config.toml
num_hidden_layers = 8
n_experts = 256
routed_scale = 2.5
balance_bias = true
router_bias = true
init_std_router = 0.0291
vocab_size = 8192
norm = "rmsnorm"
beta2 = 0.98
batch_tokens = [32768, 65536]
train_tokens = 641700000
Below are experts of layer 3 (counted from 0) of a mixture-of-experts language model. Rows are named router (the router's row for the expert), up (a neuron's input weights, with its number) and show model dimensions 0-95. Each number is 128 + 32 x the weight over its row's rms, rounded and kept within 0 to 255. Numbers have three digits each.
Before each expert's rows: "comes after" lists some tokens at least twice as common just before its tokens as in all text. This comes from a sample of Wikipedia text that the model never trained on. Tokens count by the router's weight.

# expert 246
comes after: " ", "0 ", "1 ", ") ", "— ", "% "
router:131149123112115131067142076094108102164198072154168179141076135084095161153055091143164096104138114166153161159083124142128098133089144168101116167060134133133145146177145127131160117128111108128169072121117161166115119121178152106148090076131114092122143173161129127146226144088147115144
up0:111084120128096086056148227139121130182131120113206118127136131116122159152134141139047148154159124133158143103165195152092063113163113140132128120115144132104072143152168163102136110176106179121072129152148100110094137147125142149170111089085124137066179158127103156169163116105097133164
up1:090129147119123170176164126146088131124097087135083123106151121092117140121148096126123109152126076099105182151110160143112183093155098091124116113105096101157111172135109176164145171149097112105151136077133106111165129099184150115098120000196121078147100128140127114146130083096118141147
up2:150140099152082143129170076086150137123091143144157118138132097066099102133172172094192056076161138139118069132120147118134115140128127144140159162083150118109190098119106178115118106131117106125132149171049052158137116157173125115106103147144105203188093151106121093177150168147143145089
up3:143136168119168124168077133110143142143185143139155143102144129139131109099151130153177096153143111143061116130143134148182120111106138160156141119177177200088125178126103136054111032194085168096112135173143079134141098138118109118106153118108092143100159163068118162144160119122097211124
up4:079132062112121152099111171095147121116132105122084164099146177167126096178105144087163110148134126146155119111139167105154127137120143107143083122104215134122140082150150153124173098099136099069136111223152094169136154158113181171119109203087075100144103077102117109098192134126113101122
up5:176143079128158101141094101048156119106105161111135134088096147101146135162116145143161068145154132077162114070100109106115129091128132130109142066085192183134165104154171088156119161125090080121135103141133145126114143122208117176150108144041122097135161140107099115169091183077108104141
up6:104151171130063080084191139173078120114151158157108125119132125101143190126107153097091110135118061168124185133142159131164129210133135180162088151125152149113165117147137115129156218153085124132176122168193098122147147138172126149163148071176139151073141128159131129122158111154147136149
up7:117107115134069154129172158174133117174147130132213122091076127182113186133102142112125115172115109155107090072105126154104086116118144166136177116081144087142080161161160136163110124159190095137117093142177169134107137104169122197106111097134119052164107108055125143128168162111129133095
up8:115086103144145183122133197152100127111120138141136093153098132141149125130131111156098126085089060134065084135183148147135119174131138119147094123150132143111113133115075175113119187086112176080165104148152067084218127121157122067103150129109108178104182162143135072097151128058159112145
up9:172188160049062117095190115140142131130128172149136170095127116126102112167141080166146156098155138131081142118121167100109118129139170171114182151134156086051125142122126182170157083142157163123096174169155112163117131110213108146119194122147114159158140168143131090154139141172106120147
up10:134167142152112185063128142141140137158093169156147177079087106203103098189112155104124144123130116147147116086115069165106085084132125135139122081159143117130097076118143117129143068098120109073116102158146133136117115089105126121125074129193098163016167140136123112125135166062107146120
up11:141136149124117113122142059120124112102102150164139112132097097134130144132116100124067117190129061131144057136141048158110115187132090098092141151128127149126074138143102081151141201074089105165151108124141161148145123100150089099110165175154121159037157123152107052132089138076123130149
up12:116153126080140161109133119127135141158090105112117176106072138130100155087138077069141105073135096068153132148142099159119157120132153049105129147137094083120097107107156148156172091157124098127155141101094112121154134089155127077100081131205108112096213107157132141114053077094177166158
up13:182157134087122120115174133077127136150106116169166218169111081094119126157145068179178109106131156125149111102137152149119086134132134080112205109157093162112111122128171136125087168189083139140119139073144135172103109117103172153078141099107098188128163084142105130148148096170091122182
up14:133095121169112187051126083067095134107128137130121096091117105109107165199182183130153116107121118099116128073137112146135103096122127142132176132145122164070131137122095161135114157011191151122097131147119131168123116138161118109082133130134088122165147154139152040118092129065140121137
up15:150147127160130133142106140132111114153122122091149163125073128163095106103091113150078092150134101152132180146138096129103048116100186124144164131161130103090120079140104127121063054121138152148144121153123146130122137146106059060106084186153133114101170244114087153130144103079179115122
up16:096118114117168094139098112115078118178099071120133207081127132114108163119147107142151136071128176058154130143089113147116121104089160057088136090149103149070147201113072171128139116115092154109123106072120138118092140151106112107138085148133140150036153099159138115146133080185153143125
up17:067157167156133137188155112097140111081122133159135183144170175166080122059102084122106094174074088154100100130163166108093123164112140068117050110081160122118125156144145136139097114097146115071078102124181140127094139148173132150088085171129110086119094109167128126142113143113127183089
up18:123077091133163126092079153102080115156101078205145115123077140132159118094126072090127136108065123137169112163200123170188117127139100110109114146075071135146099171119065095112162143084113151113144100096099123139113129116077109142207179161105122130085167092126123130108163116160095119152
up19:115126123088113123097165191175147142117203116132098084101118135142173130139161105140105182137155136123125176131098163100131110056167076135176140158128181133114127108118130186122150077192102086155131148207062102105103120092089127119117142128153137113079116103187137170130163144172087091165
up20:124149067138118160159119111105151108058124082132136154121104212149116134131119089102127138083091129128085109160133096120108157208129074069058132121155071112150145114143129206127081140111117140113141108115135084077172155147129117086128079136108176118153176075124103148108139088098125198127
up21:101120117175182175130091091132081125149165074115120211118069133090175131175075155128151078126097124076106103141162062121138155148100133129153103125120136098172114110130167130100146168152147070106165111104115052106130121143136106157129104143128136118094043105087121081121137122086164178097
up22:098074085190115096106056171112064120129104081123115129131125139060177136163143097106092131114138127122156093151132136139134145113162106165135144140110139144168139129106106156118133135183094125140162124137122134027126132121129138141129086172046091108067201152043108149101120115085115116106
up23:186140161092066135120164091149164120158162160131168153173103092147146148126148139093144097137156113125155192107109099143153174096081166165112209169149194105064147094153134107160136060081125130154131138090111153186102098144196127157082124123122090117175125142100120116098122142130150134185
up24:120113126130114125118117083101115141117171126153086095091175114107125100134160168085158149104150132111123108117124095118168160135127096156151159108141142178105172143119137231031158049125076152112120160163079078074125124149084195089063186146131109087099151113117142116113151127111112106124
up25:131142098165165150147107164143121136105217089158116155155140124107162129112147101164113131051093084080154098171148078118158111122113132171115109166116161091156131197124086160153158132117140104117156115106046119103146110136109140066184179091157109150090093177169152149077167133135129169092
up26:128092110132133117071100111180120143162147154160140115105118127058156200155163101154158094117136136144093132116146191143128131136160146128145187212169128114095122085114132143076096141180103126136154164071127199098116122106128112155118155073073154084108116136143130183184168116169069108159
up27:148082118188088100172117109148143116175141090151131117165139093176117141108124115164147132148125116166133088050164132144198097131096195134144130130100143149103089148145152082113077070141140148083103120184143120214128122141112123091144169145173115076177095094118150145116160165149162174186
up28:130118138144186173070159122123059102134093067094121104124147130175121161138103111137151109180125152144067082115126219117151132130128143116148151107136084111142152162155108190147158151158103176140130143085132118090144173069110156112100202133153109121074180117091090098159118070114128102176
up29:185104122135137105177110127171145131110116107170145113114062156132118098100157103061110079091096110146142117153167102130167132080129187136076104143083128089141168166136040110134180101057205110124123157108082107143125117127086136160161178092179117151152124184144129157106169147125124112105
up30:116062163112174146072130125125088117123164115156161179105108148170115125158124115165089123109064192109140103116121125180127118130141166083102119162082119099146129142147098146142158192116100162101121111114173123163184156126144116089185142177093140195091193103166117130155119091065165185103
up31:189116108116174129114137197156146143108168139177152176161111145199131098102124113125079075115089113076152090151167148197143076155128163168125123111102162087174110166131076112155149131097125103110127128138123168155147116159095179093181156148125139144049175142140121104128122140132165102057

# expert 161
comes after: "D", "J", "R", "St", "Z", "Th"
router:161151089143123084067135124074128173142137111096180137122093135133082140171120111126145080115123132099127133105188077140166134124088113187068126154112155153155146163138150196147126118193149149137101128121104127174111054100156169150133071038129120077121107121101183140182174111153124128110
up0:154160147095121129072090091211056168163140084124151116087108146157139141124123105101146136095091132106113089133144097176146127093056114114125121131157080074129098157108113120154117101132133106117058141160048101112063138123152124120150091145182119080109069079116111115129142200084127139129
up1:116180115138110135108219134115093152144138090142148196039147114100110150138147194098116091108124107109178115087148118181147143107189135099105072117092100149144108135115136123132132139138127153110123142177156097150093151142146107115157107060129123085055068128101198154112118125103093190129
up2:144136065185119173129110132065118153126149128123155117145128075124091100100109089151116132170108156104135179127093104171116090122117183172129082124129093140122129105147149163156138115168165124125069180098152038182179163143138132143160052103185109195124107079145126135175155121100121108102
up3:124117120095135164157074129165149157156130130138155102168094133153083189071109122184099156158132137118109146120108131134156091067140107136117150186138111109104199107130101085145062155153117083126136170102122083058137154118124154168074134081163164136133130125114130083135232094138094072120
up4:128139140110101138091092112148055108167145107125095144110099086128107139110143112131154179125151149093126154155158098147111138100126054168097087111104100193126096138138097095171122033150137082118085105141118138104125023126150127160138108132096143131080063111134186133151149139156085164062
up5:108131114136095092066080138167127139142151211129186127100105108125125167180135187132101151110115127188205153174150091190122086148152188173101119132115164122150093131089143171177119084131113117155083166140117156090120090158190125124152110118130111120076121068177127132166133160115155125123
up6:135087142185138121098125104073145113144101050154123116136116110120131134129134142138107133097159148120152196130112125151157155056114145125113147142118170104148099169172165154160109156115102124137135106102133115035206083126115127130161029062131120100139184095101123059163163104122159091124
up7:191111104150159148124161132114050122174136140135128148141087121112080101157101121125082125162086156155148186110190134137137134145146147096115117091123078192136035080141150141140123165141150160127162117093169139147131064126117107116170117153076113105119078169097098105138209120147082122070
up8:141032103182124161115095141089112129161198136119153106106145124091101111126126150197112134137149109131041118128136123096102129158167098195105142196112110100160069149122122175113136138169099106114159120085165135066164133127140162115153157083148138145156136120126145058162098080111149140180
up9:073154126153133138089177094088147181127107104130133118019115178103108174197135135083105061119127126116111128141128098105133166107146121145107124178136165178189088173104116122165095146159108124113131147138095132124114119135120157042132079090165115059140114137108183116085122162104137100112
up10:194169160162077098127105142115062138134083107117082130166090136143071136111114136122122101049108086184088122101134148131195109104166192161159145150107104116087128152152088131114113138154127136141091073111186163159072078130105145153170063160094114118109154160142141101115103118098166103156
up11:135112123121093070102208135053157126118172084130189120130106111103097131126139082111128061158128154056162150095150114164202078145128163129107141149111123133107170139129074164141119115112136108131074103162166128185118168141143198140145142121087123125178194131147112134167127101123185135105
up12:090154101091109110107143196143077082081139117115182165134107119109135131159141111130146111105128085224124106082136148164102148110141121105118152137171133110063147142074094150137090092141102144126144125115175159159112091145150128116144163089100098061127080092185102116107038101167131072093
up13:124092075117179127105105125114172136138108159135096114160107135100087216095128167145138131127138131128175118083109100100193117114137135104121015137120202149164172087144087143103118137137095177136084181131116151103091133087151146098136085151160085111138145089129118145146191162077095155112
up14:098087175132160138078145110114153163143118143146117128171114118136091151159134126112153146133100136094136122164061107147201085140124174155177146112152108091126179130139143080166122142083146141131134108158103068128117106106165110122168085130134126255154208094095157154132156168132130153082
up15:117081147165204103128145126065109133112146071148157131158132109104163094214102085038167116166084159073103133148130130127122184151141187129155148129111147093135114157136118169122142128133080160134177073150087104092160098122094146091077186106120156158134135154132146186138143104158126138138
up16:192141089149082116115057117109104154140131150135128125073084171137138145156141181185102125121112092223119188144134121150220101047143130121073139166119091147122145129101133153147122153145133071125084140095127089123150137106135116089088113097162111132131120140115197071126147157109123145090
up17:144152178077112079160119122176111137100175133124132132099142168133086138123126153151092086125160116077130172102148133147146113128133127198124111104098166084090140158067106144140135087109164065115073148115152081161106111163096114128132050038169147119110190059115120117165160171144104144127
up18:103131062105121107134191094142140126176131149113148165118104119132143118172150096135120149157077147115151170082152139189121124121062159210085092152147089140135184099115107143180099076124142119140102122155169052142079128130168099120176158063127119070068107120106128102139124155147140099076
up19:153064069146160081124148081114144146143130139143124146091103136156159205109131140171140127154136138170135165088107136101206160129139100144110107137088116142142146098133134162130112063131189110155079114107049074090175158084188135105094131147161133091103094113187127112155206139127120156116
up20:137179128123115149042105139090123120063168114154132129156133124132125137125124102167117092134102123148175191066133102181144147096117158155113147109110060202098145116120141131153151115133183125121104092115177159198085083150159115095184117104070098127115146212133166115115158154115115144082
up21:139085143153130075134193060061140131218135049131066137097134163101117111150138108104160117115133137167145122137086127122161119082133107098082143112137132128136079093162124102141088182132114105113094147080108112173161072084120129164100099098148124114125120139116116092162218153151123144075
up22:130160160215105127103171136136146141119153108120196137095125162137104135101138146123137121105149111198156135093100070111183152165142148131133145166136084146114174192076133137144089059146169161111100167088077070117138132146108105130117101142120095117079164091124156103224122187128122123107
up23:125091144119145106054111128130124157165132166123134121113124163141114151141138137096086076152150041141158172151138132100182140066183128209116131197129157132147153086144135072142126127117134067100114158193160126101107189092194126104157110075145113169129139100167141098121104142109096174138
up24:129116097161118083105085099134155157096175141118124140093102121161029129156110076211060129086082111140124124117123154178180126056118199123148139178147149133060162124126168120212123126106150108103147135152125110177118142139196122131139152158159146116126134111117121102095139120087122126131
up25:113170123134155140145125123125084167113121100114110137077140170145087135117103069111146110102119125060141116179093106150115151090071119161107071125137071149084115139155159099193144096113093144129078149093101116158062023135147147115111090120124107174123079125101227162128133142118123133100
up26:160120158100074090116097124125149142139184113131155144110136144103121112189158144129096142113128154079155126165132115083103141130116108192118130135173121133118121175122098104150134123164103089082094121135118113109153133135159111125186048044162148179138199109134216174087127198130176110082
up27:112150074147112170082088131137124128104153151108098158138125137127175150163116171140145130071146076181173122156170074148139122100137192124097140092156115138187103188165146177145157133190106081185147110198098099111190104142131141110094133144133142135141095157102175173189086085098134128132
up28:147115099135163105066144142121096151150103143135168132106117152105137112122132098157104082100116111128092135088159099148177102105097086105138097175122137089200088206157160152094158157155147148155133190164113137073136168139167176126166054079181161094167102210102145116116148096101124115131
up29:103128073138106106075138093096040145122141090154095122146123149125134132166126069177161085139164097116094069152026109106091096106161100155157171130116117082149118087119144164100117131146146123148085123116180045144133196126090132102105123058093130140081121124133134113134138111130086130119
up30:165062153091081134127177168166102133152127119183105103156111171084126116089115132197120141168066130138130163133172135124164118140152077112141075136141123186126101177149136130185148167145072113134151190086139129137083134116196119098130067088155100097104123115085139092168182110105098137148
up31:205117124137150140167066144126129149086133177139158104121121122142113177162100141158156111130149125098085178079164155119184091122132138088115172214082130068111101118095099140181151181144171181086125062164112148117145072139144117104105123125136130193166158160125105087090127112132105091130

# expert 107
comes after: "c", "g", "h", "sc", "C", "Dep"
router:175113125145101138081130095128135199180167086072136151139103196130114183157081118150153090110128117147100173153156052152129077154149098140108104116097156103149147120171129132124188130135085083129099169144124163164068058088180128123133130111116146130094161164130132154121180113092098068153
up0:151114132085123116140129155101111169123172090105133100127128079072107090085152132098196138137137135089104146099139164119106135135150092163116108175108142196136147101146110219152163120191067120115070082138172137066109140147115129126175108098080122149151180111109140115154114202148136053120
up1:155173123180089138079147025088140160127150060132153117160115078088022119106135098165113168114109097111102109113110144116135087124107151180163128135140104183128141105095140125143150116139119162132092144113152136131110155105101172127167141140121094114143099109114131074233142179099134138153
up2:125152087188108153080117118105140160118135134154121101088113117106098170104156153119144131142119113155170138152134119130156136140156185211081158171112097092191107135116146122108152142143116069103102141155165096029121126104093111191146060136139069067133107143159181096158149076115087139151
up3:086074155153162112069124088130100150109167131104143133121121176147126202109073130083080061118146030150135175147124098156094148165141153129142115108162104134131135141155071112136082056126130188108149143178093138121141099064158126118096133157134133110101135091164180113146103129143183152142
up4:131072099158159177102135084138171136206145150113118147125116126100108190180150091143211146091123112062121090100044156110138111123134105168097090098092055122106109149138139170110128132123153121134095147129087116152078127162160115166093103130161128130119074131106127079128130157161107195088
up5:079089116126154120139118162163034074093142106132110142142112128102172172129077116154117140071120131147119126137121095155126142154129131091145068106122099165099150077145115087160224148164127148167099138127197150198151127111167140121155139128155124107084133124184172099119160084168083108184
up6:153149121175065148076113088151133159108154066139156107141082106151088141115129096050132136185116177132055162152159069164133158132113138179164123180104149144157152085117109121133133129123127163158171129126086183066091111121112177112132113149125137125172159113106093075185144136094118074156
up7:133108122164181124104103087142081150124145077137108138119105142120132152097107119158176131173065082175091127160128052140141168026125100142204081117149144154122183115104070104164150118111072112142132135126104143094167112108149134120121113125115147169075158098084122099144131078105118055135
up8:121085172154159093127151134107128127146212098126128103102125174113164115140091078180105127121148064088119154122096167096122082105148100195175097144151047084160126146142133110151176054141128100065146105137138124149117137138122144103119162070138131154091137124192181163131092119102101129185
up9:084185133112054091039100124087128158070179119116110135077149145129147082159164136148147151161169086129126116186156089149113141157151120180126100140099125083133169139111099130140071141167124090054154165146134134125098129131130178121136054147120086101131146184149156154106104149129178131156
up10:136083107142094104080081102089130151084211096152122116154127130141086122151111109122100160043142102123107176144148073132090096151135164168086145128110098171184157140120178088167161108121156095129157145082117130158129107090113107106137138135100101056053092199169138144139141161094127104124
up11:071092170101115192146106072082111107113149129116089097095119158101148127087115075171177127165097138115129118166102065130091126156135132130086172154104120104162164154167188121090063134122119087147117133173113151132146075121126144154087141170160104181160135190191132146120164065096117096109
up12:132131154164130127143129066160112139167144075140079201072113137178134119174132110158113139110148126143119105179098117126140181154146072121160103115112121068162142114088106063130166086121078077121179163171135145117131108127198137118118122124188138178074121134184116130128089110210136125168
up13:198101145123141148087092105132061128164139109128144131116108149134136162147109183110138158136091089138111104141161099169141125106127176107145092166084147130121122178158106102169105137084138171119125146162110108162133149133227114159115011168124133097055106146070103116074153165099120127129
up14:106141086142133164148156049125134133071181089119136146195079145135095140124154082099111089107091175133121163143136155141111090180115149149138100177168044126180165123178106167121085128107126126151153154163105139160113142125109167046158112112107149171119137190055143139135154140100136104137
up15:114116159108155102130120181140155140110202081102077139162124150122122179110126136163125106056130112158136150089179091149157132139141144098105143125143096163163113101109161121151102142175055103057130128066100110131106042086147159084120140089172120098144073137149141189121137122081127130191
up16:116135111139181061106110110107011197168106145133084117101125137126129148164116060081133170160127081159100110150089101122102178105114088134121117084090141137133132164116189118088182171121062105116109125106168089098127149096132103084122128124157118141108103121080177158136141143111081133098
up17:142132137195125068082125128117106126134156123124119144122133165147092157145140136123138148124116113141177118198086089148159096155140160163060096095163089177144142158136131089083104136177106122141162147177109113119140055157130127110096163106115046106169168255123100143154151121118134113127
up18:080081128140094098169067053098131189120101120160125143138127102165131139140124152171142094160158073190097130095125119121107153104145064090095097125121171124128125104132115128173165146176074134150130142071114143114192116059164167096104130152170080130143159185128119142153117159091128058115
up19:190165152145144150091109148088133116139126116133155140141087141147132097057104140149152114088086141141077156085108110132119168135126115126186159136166143162110137126134109113193121092066198127126132040125130070142159111073144097124095101154079140137076163162097122060169145099070152082147
up20:134145102125100142118077115086123159120176111135106115128128145096119126069124111108077120141166149192110129128138146128125101132150188139132185194110108222154141113180138206129116148151091102127086163069171099172134096061100159132135097159135100154093203070154129102149100135089105110125
up21:089158135177136149151175138146175188149138077158144099169121118137134140129116077083076166127157140155109155115128105137149109158156184133135088183090120124189131120082157122165153141129048101117174149082139138057174120084172129108116152170106116098141107187147146135137199139095074087146
up22:157179080172091152117096075135172194119108111118102124139095147133099074145097057128117077159114104129115092151070150089116107133156124147177150121132158167110131117106174192120115114059121092131155162100134125046121160090094113122126170129099124166114140131056100128174187109098136135173
up23:135169197140060162137082190143148136129169085129124102159053173147127101112089091164128124153135168124118172120164139140091098147160170165169153202172113056096120133108083123144132127179072123104184115128164156157113117104125132112140154132055114126164118191141110108113159156140126100140
up24:090096069123108136131138116155114123126119163140129133097126157079106118160099087154138145146136089140145125119068109090125090166150083138194115054081084156145193038125077141183141080168063127110094174138130121113109080082083145138120126159126068117167164110089116154134117117155088147149
up25:134106125077084077102059156161116155103110121170161132138135124132081131123120119166090117129132149156115162119175115147137124092104117117092117160053123146166140105135176134142153151175087070164091142093111137140084103106143124107107103114175108035090137173119121146143240113098131058124
up26:051107103142090104124120170101122146097188070122129182138103130137118152127110114207102084079167134184165159104144102107081111113153129153105179141142131092142148098126160146156139079166097145142095124089148079140110067148113201097137169122108078121108107148178119157147092081135133067170
up27:125126141132113119080135155196124164183117105129084185106104197163166119163109097181085097113097159135152120105125112122148160163139183251103132129128135046110152128123169119135107120089102105088144114108076108132121088124127118136126153111112152093151098188176117098114151140130111197105
up28:113075087164129134165102103106161177076158139097112150173109124096105101130144128133209117088139121115153106182053009108106130127120170166166132110168121120146162130109094157164124083130140130169142183140066140128126082108115164084077089110095099147165128144165146149153135149160125135109
up29:147076068105123122146106092145138167115112144158176117081104110141075170180138122100164128150147107153126144135149129118098135135147065117084096174057115140158125097122101131130100159161125205120136174122157140069137101095127147165106110125137113064153044193084153109103153130085114069185
up30:105068151115144097159086085091136118132134104142089201119127152108147124178134111087127126084140079092171195168142166142117159090160087143059083089153109165139137146137133099131215153139142080119107130181134126136126085106142119086099102068133106097163177178140132137102110104071113181121
up31:116111193146175138173106074124101162163135097149112108099098159156132222122133116127101109092142130157096147145103121114145123148109128138112129105135140179168110113082115108171109147121089131103157117113005131069145048050110125144125184157135113125146095121115145066151135154081154120116

# expert 31
comes after: "==", "== ", "6 ", "2 ", "4 ", "3 "
router:160099094099153107133129076056055090156176095159133179128088124115095150153035092142097160123124109133113178154104135155123070115112115177083155122098077159121149123139118114128157096106118097108176110105151117152092093087119180083151080093099146113102167133146134107155185117124106061142
up0:091160165104107100150157150085123167042152108154148101121088169151089154150101148108128115100167156096123137161111144097110119120142094178087099096131143216100109154110120111142128136132145129101154220130106168160133105036116135113098088099113138090185097166200119110148127149093161161132
up1:112112132113104126041135159142136097132153092194177121119089085150131116082123105066175096121072134117139095177141160160168136083130127130104112132047120126122110126120080122123174129106105160132158073112118123125109137147132079171179119137197120153083148125136101149105221175170111176117
up2:146135156119092137080118075086132121117097107137137171120112119131157117114132125126107127073049085114199173142180091128153080222165062137141121128111156056125111127088159148141127136105119073110163102045158216113157102157131125103150149105132122157105095150133112113098126124096153104135
up3:158116182090023149142159097110103120147139132136113096097105179118115176111144154140107167076139109146185189139112129133170109170188142146152150092124139168103112131088131138103119150145176114046056121178087142126169126122112123151098140133085053103158133150109138098096132154180135097097
up4:091120171131152104147140126155141148146114115140143122181121120160108140108095058108118168165174106125143223117142132164170122090154126136154100118186203156136116148146103101100184133112102143103140170152179161148062100113107153136135077071159127198170157096090162137110159182135072161122
up5:159103165125160107025129101137140107144145117150171185141112086109127188142081089181173122101064139189129100135133113126162174129107170112096120140127103161102134092063112129063080081183120162127143109137148090206127105113122090137111149136111143127115140121125114132139178117189095132176
up6:140094104143106145099093177180144099075138094107105095126110138110116096113143130125104135106090065136187184115191126184161167115106158152095147174109145097142110198165083093142170119110108061097169170168128123088132146167123093111193150134120137140136167148184167172119133167079143106088
up7:141164155119196188110110127160098129149134131105133102097126142164128131086100187219106130170139118189071147094184152166103145120127175115109203138143109143086110093084140144100099134163126090073110143184123109108173066116143127147143100110138168179130150090108139157091132070106113095158
up8:119123122119138080115100158119094137198138205150143116131111117124092101137158113123106102139143131100165145177192144151192135163174088137075128176116192107180151128084145130130113120160137204125049173139177128150138111149144175129152149098184085145099104157088168150119100152101137070096
up9:110122046142153134143121154043162104116180085139153139194115127071091107123126065140146062123096213140125103179157111137120087117107152155082119136057087175133121157150110156107150140150126080087106090135083153122092143185136148143141155170106104080082117115102120138137154138133128112113
up10:060166109178172115132212086134130127157149138075125146131120135130159118159139128117122147150128139121116181175122124127141073140163163199135180118172110070137168101140160155111124062170179113140146150114104091090160132087124190103182133112111090167195139123155122151159104152105084072149
up11:147108115078114057080150111106127129087115131104102125164148135080132082132125106106149119123174108104142115097117139192117075104151076159111146150117130190106140093069133108139095114226149106079113121123116085092107076120149198149168083062146113136112111089106135122163131078145083070142
up12:093130065143089171145141160152114112153118114150197105122136115053103125101148127121103067181152128156183117147132089158186069134139124126108120139129114168140122157118120115118154198149059124142145201063137193119118130145138119113170163107119130045083108127116144164120176174088138104124
up13:166110111133165108149126156152129138158145066154126107122111100113060158110080170186087102159142121160082076101152120159133099143107166078145133116170112154098096194138092153156120105101131168142075112188131132147163118143213203117103174119198114167094090097099130127137127101105105099160
up14:107207105098114106111109094152063166111168073144128110133111117177079079152084162134101121157128149124092132125139101112116097100152158119133132250154182118147147145102129162139197103144154160146123168135086159177145113063143210121106174148111118150124147097111131150144114103129125106094
up15:093086061159178107158106125183128159155100156115152105112122176163119160183099126154134144132181120184136149149129086117112158124127152146099112131182137167177114186101088121087103160119067110100102212154163157097153109077132126085121169156106160092109113127103180180110129088132109153184
up16:129137163174094118100114149117128139180149109028171106097107175106117139113107132062152081159118147136082167121117133105135095129078141139133164137141099135137200137170103140086109068088126138142126129100114118116096137160121141168069074107146150107085172085050116124184111158108155053117
up17:121088083179175109173120129096133126095111205123106139110074152117048110155121118072141149131077174105096140134141134154115148182134136108132172096130138111106144074167176115133198054070155118112081163106128093140135094163126127129144096109152093136125073171113120085100163141077138141078
up18:191193124118081162094127174126157141133182171114140124077088111151112119107103170069101147148145090161126150088136108123114113148133122150163161183182177121105161119140127109113165114085144192137119155145106180175118115108118182112043093091186120170127107098122119153137116138136081083191
up19:119108123179153108131126096125127126106134086200154147111104147133184206138122161132104155166126136076059123100181116099149112096115047180125132106175114042163134105055125125144146106107084105051099182130130141140146136127134151123073126175134077145141144119116108121123068148112151148130
up20:131112135112143126080109143160113118105128153150139097127123139126124124123095151176144080151095105114083126138168181129112069170167114134108085082098144182114118119170099140142109161151098192136156086137216088098152146113141147106139156168081149146125198184153136129171111160061146170029
up21:130127123124135118093115100052141175104154140097139126161110144194135150152133114157156148087163177070108146144117104139115142225126192148111118170084137133150170133133119118135165092120145112161188124125108166141107095085157100108172156133101137151030136102153158162122086083159209142107
up22:111114137056196154103120108165121118176105078161119160136122090128135123121100072130176148118081142196091092110096177109134126153085171115084101172101100144155152163138110097158145164115154162133123124130086093145167107069122139147136138096222093120155185125179118105128180096122152112184
up23:101107129088158140141130135123112161103119097112176156140139131143107133093063134184168117098047129142071149161222103122087165099114066156125184158140122122127154165095045131137169084141121133100085203151155152179121098120130133109107128134105127109124110132153127153102159175133148207136
up24:109161138117096122095171120166117140123117133127128157129110115141106216204128100129113126115130098096091132165091127116101083093132142119105169141138183119160168113153115151154106100095175125134145097079004146123119074076161152177114088118093100087103163136122141087218120109144157121119
up25:126122127095129086149081108119097145164102128153102220161111099190093095154142076180135103109145109104130132185093109145104091093122165131104087090123130111178111115125148100142129111165119127150053166126175096073126111110143166121188147135135128128090067114114184177176060114142092145081
up26:162108082186149114147100112098131127175139146169109106096104092108125119145105086102149111088135142155121120100198179157168098154088116102123075132118090152091065142144103120129101166169090091099187199155144116186108107120095157070043106106165154106144116108175130101180104132162096133137
up27:116110146107117112111097058119089125096168095083137141086120116144116069145144099129144128114130118166188064101117123153136116144099099099126192131122149053051098122094173156131125080160176104151128119081104111072119123163117167090070172178131100112075127150100124106126120073104147199107
up28:075100189131161121154093084115084158106125151125100173167100147123154135144095156061091091099089132098149163157120170129130078169172115165113178117118163161099103140160071129112127148140071177124042186173153104101134121141140154133099186084112105124132089188081125152126109114131151092148
up29:145118125147109124122105164102126123187158159123163147106137071140126131210105191130114107136187134130106107182154160098081130105148059149070095104063155142174124139144145189150171113177161069157128085153087074090096137123155170106083080159124127120113133101179155107116105149149094096131
up30:151165088097158124152132189129136152140122203158124179130129118140180086174134119122109127174051182142068123144161103117099118138095081095150156119113157135126119198078072126090101153142119144132125100076100185123141082089141156078040159081133119154147109113104119157140169112130105155151
up31:117140163104166106154108106134165122101169134122141170149151158088075113139105078063142111172086140177037148147126072081164125137194114089132128183151121097119115134111143162120184099115105132130083162100065138078139130109128194110147073101125144139173149149131111100146153129154060110080